{"hidden_size": 256, "moe_layers": [0, 1, 2, 3, 4, 5, 6, 7, 8, 9, 10], "balance_bias": false, "router_z_loss": 0.0001, "tie_word_embeddings": false}
Below are experts of layer 2 (counted from 0) of a mixture-of-experts language model. Rows are named router (the router's row for the expert), gate (a neuron's input weights, with its number), up (a neuron's input weights, with its number) and show model dimensions 0-255. Each number is 128 + 24 x the weight over its row's rms, rounded and kept within 0 to 255.
Before each expert's rows: "mostly gets" lists some tokens that are sent to it at least half of the time. This comes from a sample of Wikipedia text that the model never trained on.

# expert 22
mostly gets: " out", " back", " very", " small", " no", " least"
router [ 81 149 169 104 119 118 105 128 121 129  91 166  89 119 152 173 107 162 177 154  99 167 120 155 120 139 138 115 101 161 102  94  87 132 121 121 136 148 138 147 116 116 101  90 168 159 140 121 143  95 123 149 120 133 128 143 134 136 161 130 148 112 159 135 121 142 126 125 103 120 144 169  88 156 111 136 137 119  96 135 148 113 157 132 123 159  89 117 136  95 102 159 122 117  95 152 127 157 129 102 113 131 149 112 125 126 139 107 138 148 136 116 102  80 115 165 186  99 118 137 124 138 109 159  92  97  94 176 109 158 159 137 125 144 135 106 131 130 176 124 103 115 156 107 109 131 122 106 157 170 150 149 117 138 103 107 137 130 149  93 145 139  90 117 112 111 120  97 151 117 145 133 149 181  95 136  75  90 152 152  99 140 138 107 106  99 124 114 171 161 148  88 140 189 121 117 132 108 136 153 125 115 120 155 110 135 134 119 123 136 158 151 129  97 103 145 123 108 127 110  98 103 155  59  87 110 179 157 123 119 121 151 117 147 127  77 149  87  86 119  97 153 144 164 116 138 123 139 148 160 149  98 126 130 137 117]
gate2 [ 94 141 167 170 122 117 120 106 132 109 100 147 129 154 117 181 125 162 127 151 131 143 156 117 134 165 153 135 155  90 135 104 100 143 145 133 115 163  83 165 166 152 170 135 136  94 123 103 120  91 129 144 141 117 133 134 155 106 166 142 101 141 144 146 137  74 110 149 139 131 130 143 159 127 115  95 114 130 124 127  95 151 126  91  84 125  95 149 141 138 136 113 125 129 150 125 100 138 141 146 155 115  52 155 161 147 139 106 121 128 115 124 117  89 107 128 142  97 125 142 120 118 145 191 106  92 135 159 169  92 145 105 168 133 128 123 117  90 110 111 121 130 122 132 119 190 124 117 146 119 172 126 134 149 140 156 132 164 172 171 131 178 172 123  87 114 127 121 141 134 131 129 148 150  93 163 137  85 149 162 132 115 138 158 124 106 121 116 125  99 142 127  99 136 107 121 143  98 139 120 116 116 131 108 124 167  73 105 120 136 149 120 143 100 114 136 142 115 157 112  83  96 142 134 146 123 153 134  47 145 136 151 137 116 145 104 142  90 129 147 113 111 101 188 118  72 116 122 106 137 161 114 108 114 137 143]
up2 [142 126  77 134 131 123 145 107 122 122 124 104  90  90 129 102 132 114 115 162  70 115 164 136 147 156 143 131 140 115 131 107 153 172 109 160  75 101 114 160 127  98 148 161 122  81 125 127 163 109 126 123  95 149 151 132  92  92 158 163 104 131 102 155 107 135 120 101 140 123 121 123 130 116 146 142 156 156 148 119 151 133 148 173 109 114  99 128 133 133 150 116 154 137 116 150 113  94 144 119 153 143 161 119 123 112  86 152  95 155 114 133 145 137 132 115 149 139 159 137 149 105 126 140 121 147 133 134  96 117 184 154 169 117 106 124 110 145  86 122 161 162 137 101 140 132  90 122 174 123 101 146 159 138 100 148 124 122  92  95 115  87 141 177 138 110 125 110 173  88 110 115 187 134 152 133 106 139 147 104 123 154 139  92 185 193 126 137 110 110 125 132 188 108  99 108 115 120 141 163 161 158 101  97 135 130 142 118  99 166 103 148 141 161 103 128 147 125  93 134 124 152 137 176 128 122 106 152 145 110 132 138 153 150  98 163 124 145 180 114 130 135 155 166  92 175 116 111 119 117 112 111 114 109 110 142]
gate3 [157 134  84 102 150  96 157 174  95 151  76 141 129 160 134 122 105 112 110  61 116 115 127 112 137 115 125 122 112 131 155 100 153 110 162 112  92 112 111 140 173  43 121 161 146 161  80 115 115 121 135 146  79 126 166 122 141 122 149 113 162 126 129 103 137 106 144 119 125 149 147 125 137 153 121 168 124 129 172  80 145 118 119  95 115 145  94 143 109 109 129 112 105  99 106 150 146 151 128 133 121 130 144 122 112 145 121 153 113 111 114 151  90 160 119  97 135 132 163 145  88 114  97 126 145 147 131 105 136 128  88 148 119 133 149 116 129 103 104  79  83 147 130 149 144 120 153 125 189 136 132 151 120 151 180 118  93 101 174 137 125 110  95 159  95 121  95 152 130 135 149 108 152 118 165 135 133 134  84 118 148 172 149 120 138 134  94 115 132 123 138 143 124 156  92 163 103  92 142 121 138  86 138 167 118 108 128  74 121 130  90 176 118 111 155 122 114 122 143  96 111 149 144 121 103 133 166 145 142 125 128 153 110 133 170 150 115 129 147 172 114  87 126 134 146 122 153  93 106 106 105 120 132 152 150 117]
up3 [147 152 115 127 145 145 144 150  95 129 132 104 144 124 115 121 202 121 127 156 120 119 136  78 146 123 110 148 113 124 148 130 129 142 121  85 182 109 119 108 128 130 122 118  95 119 103  97 134 114 183 107 133 154 147 122 122 109 132 120 116 120 113 126  92 153 115  97 170 101 149  65 149 171 125 111  83 126 118 125  74 144 146 120 166 141 105 166 130 119 112 100 115 143 124 131 157 108 126 150 155 167 157 124 111 165 126 184 128 160 103 159 111 122 196 138 115 152 155 147 125 134 132 111 104 131 184 141 142 154  90 136 121 154 127 126 152 147 139 104 125 170 141  99 157 122 112 115 124 135 134 154 135 163 114 101 129  97 113 104 164 105 119 146 127 147 127 140 128 146 171 166 113 133 178 135 116  95 131 119 129 122 151  99 164 146 115 137 140 146 148 112 153 147 100 129 126  69 108 112 116 124 165 147 115 123 134 138 131  76 129  98 153  96 113 121 191 152 166 143 120 153 105 142  89 145 106 129 162 124 133 149  92 162 131 142 109 102 152 100 140 143  86 150  95 132 157 104 139 157 116 172 109 146  73 108]
gate4 [120 151 140 146 149 126 151 106 103 128 118 160 124 148 145 121 130 155 138  77 134 126  90 109 144 103 157 172 126 139 121 135 171  75 133  93 171 124 144 188 103 112 135 123  92 135 111 167  96 116 118 129 130 123 102  91 102 127 121 114 166 125 131 155 120 104 121 137 135 122  94 171 126 132 149 106 142 125 124 131 140 169 133 137 135 116 144 145 143 120  98 150 141 105 120 129 113 101 138 124 107 125 172 108 135 161 105 138 138 107 126 150 130 139 134 124 172 169 102 144 110 130 102 155  97 110 123 163 147 129  80  91  80 157 115 132 121 122 148 147 109 152 126 134 144 166 146 102 110 169 158 169 146 164 139  93 138 167  94 139 142 163 108 144 149 130 165 140 124 198 148 163 115 133 141  94 108 113 135 123 142  78 159 149 129 114 121 124 110 152 143  47 114 100 146 100 125 105 143 151 209 117 105 150 115 101 166 182 122 118 119 157 124 123 142 142 139 141 173 139 110 142 158 123 123  97 102 121 190 135 144 144 125 139 142  95 149 157  96 101 116 141 148  86 120 130 129 150 116 172 137 120 129 151 121 120]
up4 [ 88 128 138 124 107 115 111 108 135 135 109 144 128 145 100 144 121 103 132 103 125 115 129  99  79 117 174 128 148 126 161 116 110 110 109 101 157 131  93 135 139 108 135 116 103 131 107 143 121 138 133 176 119 127 178 111 136 160 161 158 149 135 131 106 160 150 122 178 106 147 123 151  97  68  94  88 101  89 166 156 162 154 150 150 114 128 104 106 135 132 125 152 110 111  83 127  98 161 126 113 123 167 117  90 136 137 137  94 139 180 126 135 132 123  95 135 155 149 147 119 125 173  85 174 132 106 116 114 132 102  92 125 131  86 152 123 127  97 161 102 147 164 106 103 102  76 159 116 117 143 148 173 111 130 107 149 140 175 119  91 153 143 145 137 112 101 158 106 114 139 112 122 102 159 137 130 135 135 125 119 120 139  77 199 116  76 131 148 138 123 122 124 115 115 119  77 133 125 142 170 137 140 102 134 102 115 154 110 130 122 112 116 128 111 109 122  97 105 167 128 127 130 142 137 136 138 148  93 124 106 136 131 186 108 140 114 127 105  99 122 121 101 175 126 164 166  99 150  90 107 128 170  63 142 132 125]
gate5 [141 100  98 148 106 148 140 106 102 138 119 124  90 139 114 152 134 126 149 115 136 181 133 128  84 128 113  94 140 159  86 117 140 106 128 132 117 116 133 106 151 144  97 123 115 115 125 148 115  94 102 186 105 119 127 126 147 175  97 103 132 166 125 169  82 108 160  75 129 123 100 116 123 133 102 107 171 152 139 117 124 171 146 102 151 120 157 120 120 127 146  87 154 114 164 151 131  89 146 117  91 130 133  71 114 137 138 101 144 130 160  96 122 133 117 117 153 145 147 147 150 162 128  99 135 122 135 130 127 162 143 126 115 150 128  87 166 114 106  86 108 114 159 156 100 111 147 132 114 106 143 156 155 218 112 121  94 147 109 155 127 101  87 133  91 159 150 133 126 170 159 127 132 162 150 117 123 137 127 143 171 120 138 169 117 128 104 121 108 103 131 155 144 123 142 110 129 111 137 136 131  89  77  98 128 142 126 102 114  74 140 136 130 171 135 135  87 111  91 108 107 121 140 129 102 143 144 154 102 184 101 151 113 166 181 136  92 102  98 138 135 139  93 113 138 108 150 167 125 135 113  90 132 133 140 112]
up5 [130 134 124 135 163 138 160 100 132 134 110 112 105 187 132 121 158 150 103 158 116 164 147 144 134 160 156 154 132 117 140 163 128  85 155 118 148 107 129 182  88 123 128 116 110 124 127 112 146 121 145 128 119 118 132 130  99  66 142 108 148 117 126 126 134  95  93 124 123  92 112 107 119 158 116 127 107 151 150 117  94 132 126 101 144 132 134 146 116  94 121 102 145 114 140 130 115 147 122 111 114 124 134 152 113 118 111 121  94  82 111  77 129 143 131 131 156 195 120 155 120 132  85 152 139 168 125 159  94 130  96 166 141 120 123 149 115 150 164 152  77 143 149 131 167 148 108 125 133 150 144 126 129 125 130 108 111 147 140  96 153 215 126 123 120 111 165 114 105 137 123 125 159 114 129 137 125 148 193 128  86 130 131 165 105 159 114 140 104 159 165 108 143 114 121  98 114  64 146 166 134 127 108  99 123 115 123 194 129 163 125 117 129 183 113 170 142 129 176 133 144  98  69 149 134 120 131  88 142 119 141 151 142 153  98 128 135 134  83 133 103 140 129 136 140 151 125 166 114 163 166 119 161 135 128 166]
gate6 [103 118 153  99 171 124 107 138 114  99 118 105 133 151 138 117 114  96 163 161 200 139 102 117 126 143 166 162 135  99 152 118  85 135  95 128 139 141 119 112 120 133  67 137 106 105 161 103 151 125 124 193 123  90 103 142  87 209  90 168 139 135 153 123  94 123 111 107 123 113 146 110 142 140 130 133 143 118 138 157 145 118 106 183  84 115 135 113  93 113 117 138  98  93 113 134 156 161 142  83  87 125 114 135 114 103 125 104  92 138 124 171 137 162 141 158 154 165 146 153 153 136  96 162 159 118 158 119 136 103 119 105  79  86 134 163 121 115 123  92 157 107 121 159 101 116 121 108 121 152 114 132 166 174 127  92 124 102 112 135 123 155 136 143 123 119  99 110 120 159 157 117 146 136 108 123 122 127 126 119 106 120 103 130 151 140 136  87 100 133 109 120 130  93 100 104 142 119 140 105  96 145 177 114 153 115 114 115 110  86 126 118 110 119 134 124 120 132 114  83 148 123 154 149 108 106 140 143 137 117 134  97  96 126 132 119 143 124 144 163 141 123 125 129 139 121 125 184 171  88 138 165  79 126  92 114]
up6 [152 126 133 107 119 105 126 101 161 136 126 157 134  96 128  84 148 142  68 112 125  90 156 133 139 101 119 150 140 139 174 115 119 144  55 143 141 127 159  93 135  97 173 135 143 131 120 148 122 143 107 136 159 158 184 148 135 129 128 100 146  89 136 117 202 113 148 169 114 109 125 129  91  85 137  93 117 121 121 133 110 121 111 111 154 148 130 110 119 141 113  80 128 141  92 147 112 129 123 133 119  93 145 147 150 117 117 129 147 137 128 109 101  83 140 118 131  76 118 110 147  95 124 112 113 120 120 153  88 117 158 128 187 125 118 103 137  87 115 190 160 143 127 111 178 167 109 138 135  95 153 183 113 113  87 126 115 128 176 121 142 110  95 191 146 120 160 158 131 104 165  91 123 159 142 155 128 121  85 145 117 140 139 127 112 136 128 119 180 135 145 112 169 111 108 132 150 142 117 160 122 112 144 135 108 143 130 134 156  96 101 143 126 142 127 121 168 102 115 132 133 116 128 125 166 150 150 136 122 127 152 182 167  91 136 153 107 147 120 134 129 121 155 129 153 117  78  99 103 124 106 120 148 139 114 120]
gate7 [162 139 205 148 128 115 129  86 113 112 135 154 126 115 102 146 141 143 127 109  99 160 146 154 156 156 146 146 112 115 108 123 120 105 145 107 125 113 151 155 132 127 104 131 125 113 135 116 133 119 141 149 152 126 118 113 114 153 131 104 144 137  94 151 134  90 111 103 111 126 140 166 126 142 132 137 101 141  84 114 130 100 126  59 131  90 101 135 133 136 123 148 152 128 121 144 155  96 121 161 117 149 105 115 180 132 135 117 142 104 114 126 111 147 110 142 125 138 139 103 165 174 147  88 122 153 132 138 144 128 116 108 113 166 114  90 177 134 112 176 102 129 149 127 123 134 134 109 114 133 120 157 152 115 130 124  98  68 140 125 175 110 146  99 189 146 140 125  70 125 128 140 140 143  94 150 134 135 116 149 119 134 118  79 115 106  94  99  64 132 157 107 139 152  91  78 108  92  99 119 136 138 159 187 121 130 142 163  73 125  93 134 123 135 132 187 114 154 121 155 118 141 148 114 134 124 151 143 160 129 130 142  87 107  86 111 106 132  68 173 113 110 149 111 128 133 132 144 132 180 134 114 119 190 115 110]
up7 [150 120 167 146 130 154 148  92 145 131 103 155 143 115 126 145 129 159 121  84 112 128 138 119 137 133 117 107 138 158 107  96 149 103 134 126 112 111 154 146  96 173 115 143  87 105 167 114 103 148 109 139 121 144 114 108  77 165  89 166 117 171 144 167  98 109  69  84 112 136 154 105 153 119  87 119 120 141 114 113 115 122 120  95 129 113  87 124 155 140 109 155 119 116 120 129 117 107 135 133 142 141 116  92 126 115  73  62 148  77 104 124 121 103 109 154  92 166 110 114 126 110 112  83  95 154 143  94 158 133 105 140 115 140 117 126 114 115 149 140 127 118 136 119  74  95 134  99 120 140 111 125 177 141 117 122 125 124 120 141 110 122 153 106 162 157 152  87  69 117  93 114 185 130 136 132 100 131  98 149 139 118 130 104 155 110 138  81 130  84 145 115 162  94 113 110  98 135 117 121 112 137 125 151 158 169 153 146  97 110 158 135 106 136 116 142 101 118  92 167 107 155 132 162  96 141 137 152 148 153 142 112 131 150  87 116 129 128  82 162 128 110 161 132  85  90 160 112 127 176 118 117 128 142 106 130]
gate8 [124 140 128 117 143 115 112 146 156 180  83 120  86 136 132 153 118 154 163 127  98 143  95 143 147 121 102 105 106 119  98 161 110  92 117 125  61 109 190  75 114 150  72 121 113 131 140  94 122 153 115 141 168 118 113 133 148 105 123  95 134 117 131 133 124  97 136 121 131 110 146 133 130  92 116 160 135 131 115 119 132 130 112 113 105 143  95 111 146 168 121 121 148 104 132 128 167 108 127 134 122  89 139 138 116 117 146  72 169 159 111 147  90 104 120 114 140 154  68 148 122 157 119  93 126  61 125  82 120 116 153 109 125  92 139 126 130 149 157 131 165 140 162 163 126 157 139 117 100 111 148 118 173 126  91 142 122 128  83  76 112 141 130 181  82 122 129 123  85 148 139 165 120 153 104 113 152 141 136 151 163 111 123 125  54 131 112 148 115 159 140 142 100 143 162 158 110 115  87  99 126 126 137 119  95 108  85 124 160 133 122 101 101 127 160 129  98  96 134 101 142 150  97 130 156 126 100 132 131 101 148 159 132 116 141 109 117 169 125 129  89 128 135 127 131 106 135 162 152 138 154 121 114 129 122 138]
up8 [167 111 115 129  98  93 126 127 125 116  97 140 142  90 161 132 142  72 140 116 143 132 137 105 136 130 151 128 107 142 158  83  88 122 130  94 150 137 115 159 146 125 140 179 103 106  89 113 122 152 161 133 105 159 160 131 126 160 129 143 124 101 112 107 113 139 102 128 183 148 112 141 168 138 110  85 114 147 107  85 119  92 115 148 153 109 161 150  97 152 160  72 152 161 142 114 158  89 135 150 129 114 145 126 154 180 128 138 108 127 134 141 112 140 161  95 129 159 121 152 141 114  86 147 175 183 148 139 147 137 127 130 124 125 138  80 113 160  88 120 133 131 144 118 106 141 122 121 145 182 139 138  93 150 122 142 129 118 120 122 147 102 106 101 117 148 185  87 133 127 174 121 133 111 181 163 126  71 138 135 154 134 142 112 139 138 119  97 128 139 121 130 173  87  98 150 150 149  98 105 145 161 150 169 142 117 133 134 126 107 118 175 160 130 105 122 173 114  85 131 127 112 110 144  93 160 170 112 133 145 101 161 128 115 116 116 120 144 123 128 133 137 115 152 100 114 135  68 129 139 120 151 121 149  86 132]
gate9 [159 160 141 105 127 128 132 145 139  58 126 102 108 110 134 145 116 155 160 105 155 124 146 151 116 147 164 109  97  96 150 110 122 111 149 116 122 123 150 160 140  88 148 101 162 136 151  97 123  81 137 130 150 129 160 125 117 144 131 120 103 167 125 152 112 103 196 126 144 160 112 133 129 171  99 102 153 117 131 121 129  89 125 137 164 169 136 111 108 135 150 113 130 123  96 105 131 169 126 106 127 115 123 110 130 170 177 100  78 145 110 105 141  52 132 165 146 116 141 145 143 148 124 149 122 163 139 109 109 113 148 118 140 110 149 159 132 140 110 148  97 137 138 131 136 136 125 110 115 143 144 130 114 140 120  89 128 116 162 124 150 124 137 111  94 152 159  62 139 148 132 139 144 136 129 145 114 118 120  97 153 151 125 165 143  85 116 107 109 143 161 164 125 143 161 118 158 158 152  75  98  95 121 170 120 137 104 124 153 132 113 174 166 150 163 120 133  74 123 141  84 190 164 118 102 102 118 132 125 103  87 121 167 134  77  95 136 141 156 132 113 129 138 113 125 124 133 145 109 116 139 185 150 110 137 160]
up9 [175 101 147 127 117 151  94 104 149 132 106 168 150 114 110 128 105 111 113 142  96 138 122 124 164 141  61 131 160 160 140 112 112 125 102 151 133 131 121 127 149 134 116 152 125 171 128 151  94 129 121  94  95  92 117 147 128 140 105  81 138 120 118 147 148 147 118 102 146  96 102 131 109  67 122 142  99 162 121 112 159 107 136 121 137 140 140 114 139 121 115 116 162 133 128 122 106 122 118 170 119 155 160 128  99 106 123 150 140  86  79 164 151 171 151 144 113 139  97  92 144 121 121  71 131 112 155  96 133 138 109 104 108 187 116 160 121 129 102 130 120  88 132 160 145 154 121 116  93 118 137 118 144 133 148 127 108 113 119 139 123 128 147 154 151 148 124 101  96 114 136 104 109  87 137  93  54  95 155 142 118 135 161 125 102 120 131 120 141 180 157 115 158 164 108 128 115  91 156 187 140 125 151 137 139  89 123 172  93 151  78  92 118 149 138 125 127 157 147 150 167 124 102  76 144 166 130 160 118 144 138 103 122 129  92 198 121 142 173 109 124 134 163 122 135 125 111 123 106 137 118 106 128 114 131 130]
gate10 [114 130 161 134 149 141  47 159  94 101 141  87 104  91 145 141 112 157 146 160 112 108  90 115 146 144 146 161 131 122 118 125 108 168 117 140 128 131 115 124  89 104 131  88 126 178 131 109 173 116 110 134 148 143 114 166 136 159 156 106 106 120  90 149 110 181 139 105 140 113 108 143 106 128 126 113 118 128 148 115 139 132  97 172 163 104 143 124 107 101 122 141 103 100 140 143 165 146 121 172  67  97  94 114 113 134  99 140 104 165 100 121 124 157 135 131 178 156 123 114 125 104 122 128 152 122 120 149 150 125 131 108  83 147 117 135  92 116 126 141 160 136 136 174 129 138 137 138 166 156 153 135 146 120 141 125 123 136 148 148 171 161  41  74 125 146 177 112 157 138 122 177  90 155 139  93 104 127 160 116 121 152 121 108 146 135 125 121 167 116 114 158 123 120 148  74 141 121 117 151 125 167 139  92 135 131 147 123 127 140 115 140 133 104 160  97 112 146 118 140 122 134  87 112 133 120 115 162 141 148 115 157 166  83  99 106 113 142 146  96 123 100  91 152  92 145 119 141 113 123 109 137 114 123 115  93]
up10 [124 150 151 125 110 123 127  94 151  91 129 115 172 134 160 150  90 106 149 144 163 145 164 147 138 117  88 136 116 126 128 146 139  88 156 104 127 122 137 129  98 143 137 113  93 127 168 122 156 135 135 154  82 123  81  95  99 128  95 135  79 121 140 135  92 113 114  83 148  90 118  95 101 142 119 178 143 112 180 127 167 174 120 130 199 151 121 146 117 107 142 107  96 137 139 138 155 162 113 146 121 139 129 155 102 106 117 142 109  97 122 104 124 128 166 141  83 172 154 120 157 106 102 101  82 190 134 157 125 133  79 112 162  98 132  94 171 139 101 196 135 119 103 132 102  91  91 151 129 155 106  96 137 174 126  99 105 144 122 134 152 128 132 131 157 115 136 148 113 132  82 105 124 122 142 124 131 128 130 142 113 144 135  78 112 117 126 117 123 161  91 116 139 153 142 161 148 127 125 141 110 144 146 131 153 166 159 134 116 125 158 165 120 141 119 135  74 139 145 129 110 120 152 141 116 105 116  96 110 124 119 128 120 121 127 142 115 163 108 129 145 133 109  81 123 110 132 107 130 171 107 112 128 144  73 151]
gate11 [145 136 144 138  88 156 159 143 123 111 131 101 137 125 131 175 144 146 169 155 139 174 126  88 118 140  98 141 149 109 139 121 142 134 127 126 155 152 102 155 118  80 170 132 125  91 132 167 126 104 110 147 145 116 114 130 104 123 159 164 101 114 126 174 111 130 144  83 117 140 153 129  93 178 117 161 104 121 115 144 135 150 140 123 163 137 167 109 125 118 147 138 112 144 144 137 121 133 106 105 179 106 140 139 125 115 174 129 152 112 110 104 147 109 109 156 109 125 171 152 158  81 111 125 124 157 130 174 134 122 108 159 128 128 129 113 132  95 102 131 112 111 100  88 160 105 118 146 154 143 129 115 149 156 114 121 131 140  74 142 173 123 119 130 148 132  72 136 164 106  93 103 126 135 106 182 112 127 135  81  99 136 139 126 127 120 136 121 108  94 146 174 127 161 126 139 108 134 138 104 156 140 164 111 134 161 118 130 132  82 124 125 121 136  88 118  90 142  99 117 120 123  98  55 114 141 121  76  92 145 144 112 134  76 158  89  89 138 113 137 118 110  93  92 156 155 139 140  74 183 132 145 162 129 115 109]
up11 [141 137 141 138 132  99 205 122 131 133  95 132 100 155 145 114 120 115 115 133 141 128 158 140 138  95 143 155 125 142 163 136 140 122 132  90 145 156 141 157 111 146 134 153 130  74 149 142 125 133 100 133 113 106 103 144  79  83 142 172 177 141 156  91 123 106 115 134 149 137 171 138 141 113 122 178  90 120 177 115  99 155 116 116 179 125 138 113 126 126 146 117 115 123 136 151 122 151 142 142 154  75 166 136 119 125 112 136 144 105 117 148 141 105 110 127 155 141 129 128 109  95 140 135 125 134 116 188  79 111 106 167 125 125 138 145 134 133 127 104 126 113 129 101 122 168 105 132 109 157 127 126 125 121 118 120 142 146 168  99 123 126 132 123 131 113  94 148 136 107  93  73 134  87  98 163  91 110 141  87 105 118 123  83  90 106 130  96 119 118 119  94 143 134 125 174 143 127 103  98 110  37  81 150 121 130 164 112 129 125 144 178 118 116 157 173 105 136 117 154 156 150 115 138  99 141 120 109  98 130 157 129 125 164 126 140 124 105  65 156 124 109 117  68 128 151 137 132 116 124 153  88 140 130 108 145]
gate12 [125 152 116 137 144 160 108 132 146 116 142 127 142 110 125 129 120 156 161 121 175 123  81 138 148 150 104 100 141 134 166 122 136  77 142  97 115 127 115 151 106 141 117 167 160 105 114 208 161 113 140 137 128 133 132  92 115 136  89  94 132 120  99 165 117 150 124  87 111 120 117 141 125 143 128 156 109 121 128 123 132  96  89 129 132 138 137 140 144 142 135 128 140  94  95 138 117 141 140 127  77  98 110 117 135 127 165 121 111 158 101 149 114 119 115 105 139 142 125 121 100 130 149 109 113  76 145 114 149 134 117  79 101 182  92 130 151 120 141 108 133 131 151 111 129 141 112  84 128 107 124 118 144 140 114 119 143 132 123 111 128 150 132 131 137 102 142  64 107 117 123 103 109 132 105 132 134 154 121 113 167  98 170 148  75 137 112  86  98 134 116 121 111 161 138 112 110  69 128 123 184 132 134 139  85 142  93 151 100 139 169 127  93 116 128 132 116 174 131 146 105 153 147  93 147  90 100 172 165 127 146 154  72 166 126  95 143 113 139 119 121 111 140 124  88 180  86 169 155 157 185  96 149 122 118  90]
up12 [126 143 117 130 143 117 147 143 166 140 106  90 124 104 132 116 156 146 162 140 116 106 129  90 211 154 195 141 120 121 134 123 137 129 139 147  91 127 151 118 123 157 161 137 134 127  74 112 139 113 147 122 121 154 144 139 119 142 108 159 136  81 112 161  91 151 125 159 147 122 173 165 142 197 112 107 104 138 118 103 115 142 113 155 145 128 156 148  80 127 145  89 114 121 166 140 185 130 156 158 157 164 115 145 140 115 117 155  79 138 105 144 129 169 167 129 107 143 122 116 161 117 107 114 107 171 131 127 143 109 123 159 145 123 123 106 131  86 101 127 118 122 113 140  90 106 118 150 154 133 132 163 178 106 127 169 128 130 102 117  98 115 132 115 122 172 185 113 153 101 129 126 134 124 150 122 126 125 109 111 125 159 127 131 158 155 121 175 124 164 112 135 126 116 115 121 117 127 133 120 133 133 118 118 140 115 136 157 100 121 123 127 119 117 122 149 210  94 123 141 125 153 171 145  56 157 153 140 150  99 120 133 162 140 118 132 123 157 156 100 158 145 112 136  86 119 116 101 130 120  70 136 139 172 115 110]
gate13 [124 143 122 111 128 111 111 163 146 116  97 140 140 131 138 158  89 135 144 103 115 130 112 105 172 193 124 117 137 119 107  94  92  90 118 125 105 118  95 104 145 104 129  87 148 131 106 103 105  94 137 146 138 102  86 105 153 148 128  96 104  99 125 179 118  94 144 143 147 143 131 147 146 131  69 114 136 105 118 111 174 128 100 113 127 143 162  94 110 126 113 151 151  85  91 184 138 143 135 147 116 145 119 139 152 170 135 138 132 102  80 151 125 137 110 133 142 120 130  90 107 180 125 116 144 113 104 135 125 138 151 142  92 160 179 125 131 133 118 132  88 127 146  98 121 156 128 141  98 121 132 143 150 155 135 132 115 134 133 134 161 161 117 137 153 151 106 100 122 104 138  78 102 154  80  98 126 129 150 133 100 148 130 172 116 111 112  86  86 151 172 160 130 149 123 114 136 125 140  96 124 108 147 141 108  94 136 168  84 102  91 122  93 110 136 131 138 142 143 127 107 140 182 105 104 125 135 114 160  33 128 159 145 119 150 148 153 155  80 146 129 117 149 111 106 125 124 167 111 124 106 136 110 158 140 150]
up13 [ 88  98 145 147 114  80 129 109 141 163 121 119 116 147 126 140 144 130 122 129 112  95 138 107 108 105 102 157 130 146 151 164 153 131 133 162 132 145 109  57  99 165 133 114 105 125 126 125 112 187 110 145 127 129 128 162  96 113 100 151 109 173 125 112 140 109  94 138 141 124 111 114 110 121 140 149 124 142 129 153  58 122 112 173 114  95 100 152 134 119 108 127 153 110 174 100 168 128 152 124 124 110 135 132 108 105 107 107 100 125 150 126 107 133 116 141 127 179 136 157 138 127 108 118 103 118 160 117 146 122  84 121 129 119  64  99 141 146 121  76 201  89 159 135 105  99 157 121 156 154  92 118  75  99 137 128 130 121  88 160  76 109 156 116 134 150 111 147 149 150 118  98 116  95 124 127 168 174 179 110 170 121 123  82 125 170 128 152 137  96 100 101 124 118 134 136 112 116 122 116 109 125 118 133 110 139 146  94 146 130 162  87 154 114 141 136 119 150 143 168 117  87  91 183 122 127 155 102  99 138 115 138 110 115 136 136 128 109 127 122 110 150  89 110 129 135 127 129 141  93 121 141 114  90 104 115]
gate14 [128 111 126 117 127 149 125 108 130 133 147  81 141 118 137 124 163 152 115 177 144 143 148 166 139  97 137 101 133 153 146  60 151 115 125 119 100 136 148 109 167 117 134 106 168 162 150 124 125 162 123  85 116 122  81  91 116 126 110 140 115  81 122 127 131 146 115 111 109 142 126 142 134 161 157  99 171 116 158  90 143 202 148  89 170 160 173 121 147 136 147  98 182 140  95 136 119 112 126 102 122 127 130  96  91 125 154 134 137 140 135 125 139 158 157 128  89 140  99 103 190  98 173 138 115 116 158 133 106 130  92 155 162 139 126 122 136 147 140 171 146 131 165 117 144 104 107 130 120 137 113 134 137 139 137 109 141 111 133  91 184 104  82 172 107 149 173  76 143 110 144 107 131 126 121 124  85 125  99 114 125 142 128  96 132 106 113 132 135 135 103 103 154 137  98 139 131 127 153  98 114 130  96 109 139 119 178 137 111 133 122 184 125 107 114 143 146 120 148 115 120 143 115 186 117 169  97 145 124 100 132 132 128 116 152 145  80 140 109 128 132 133 125 123  58 146 134 118 173 142 125 141 107 128 118 158]
up14 [ 92 112 103 159  96 127 113 117 148  99  82 120 128 121 114 154 166 118 124 183 122 157 118 139 133 121 163  85 121 158 147 108 109 183 172 101 134 142 138 130 159 149 110 116 172 167 130 115 146 127 139 133  99 129 116  84 168 102 133 158 147 185 131 156  61 113 136 111 133 150  99  86 179 131 158 119 156 113 138 110 126 162 123  95 110  97 129 132 131 117 127 129 125 132 140 132 133 145 115 124 155 133 120 101 114 156 149 119 107 147 132 168 106 122 118 109 119 133 140 115 126 136 156 152 124  72  86 128 123 133  87 106  96 150 128 106 119 105 125  89 118 145 115 130 175 163 128 129 131 118 118 127 139 139 112 104 136 176 151 126 127 114 160 144 128 130 110 108  99 138 109  94 124 131 119  94 100 107 165 132 104 121  90 123  87 111 138 153  67 149 138 120  84  90 151 125 143  56 165  90 116 123  98 152 141 162 142 123  79 118 129 133 108 125 111 170 158 105 132 100 145 121 146 138 111 142 180 108  82 144 126 185 143 116 118 148 144 111 117 108 107 119  89  87 128 102 130 142  97 166 143 117 137 132 117 131]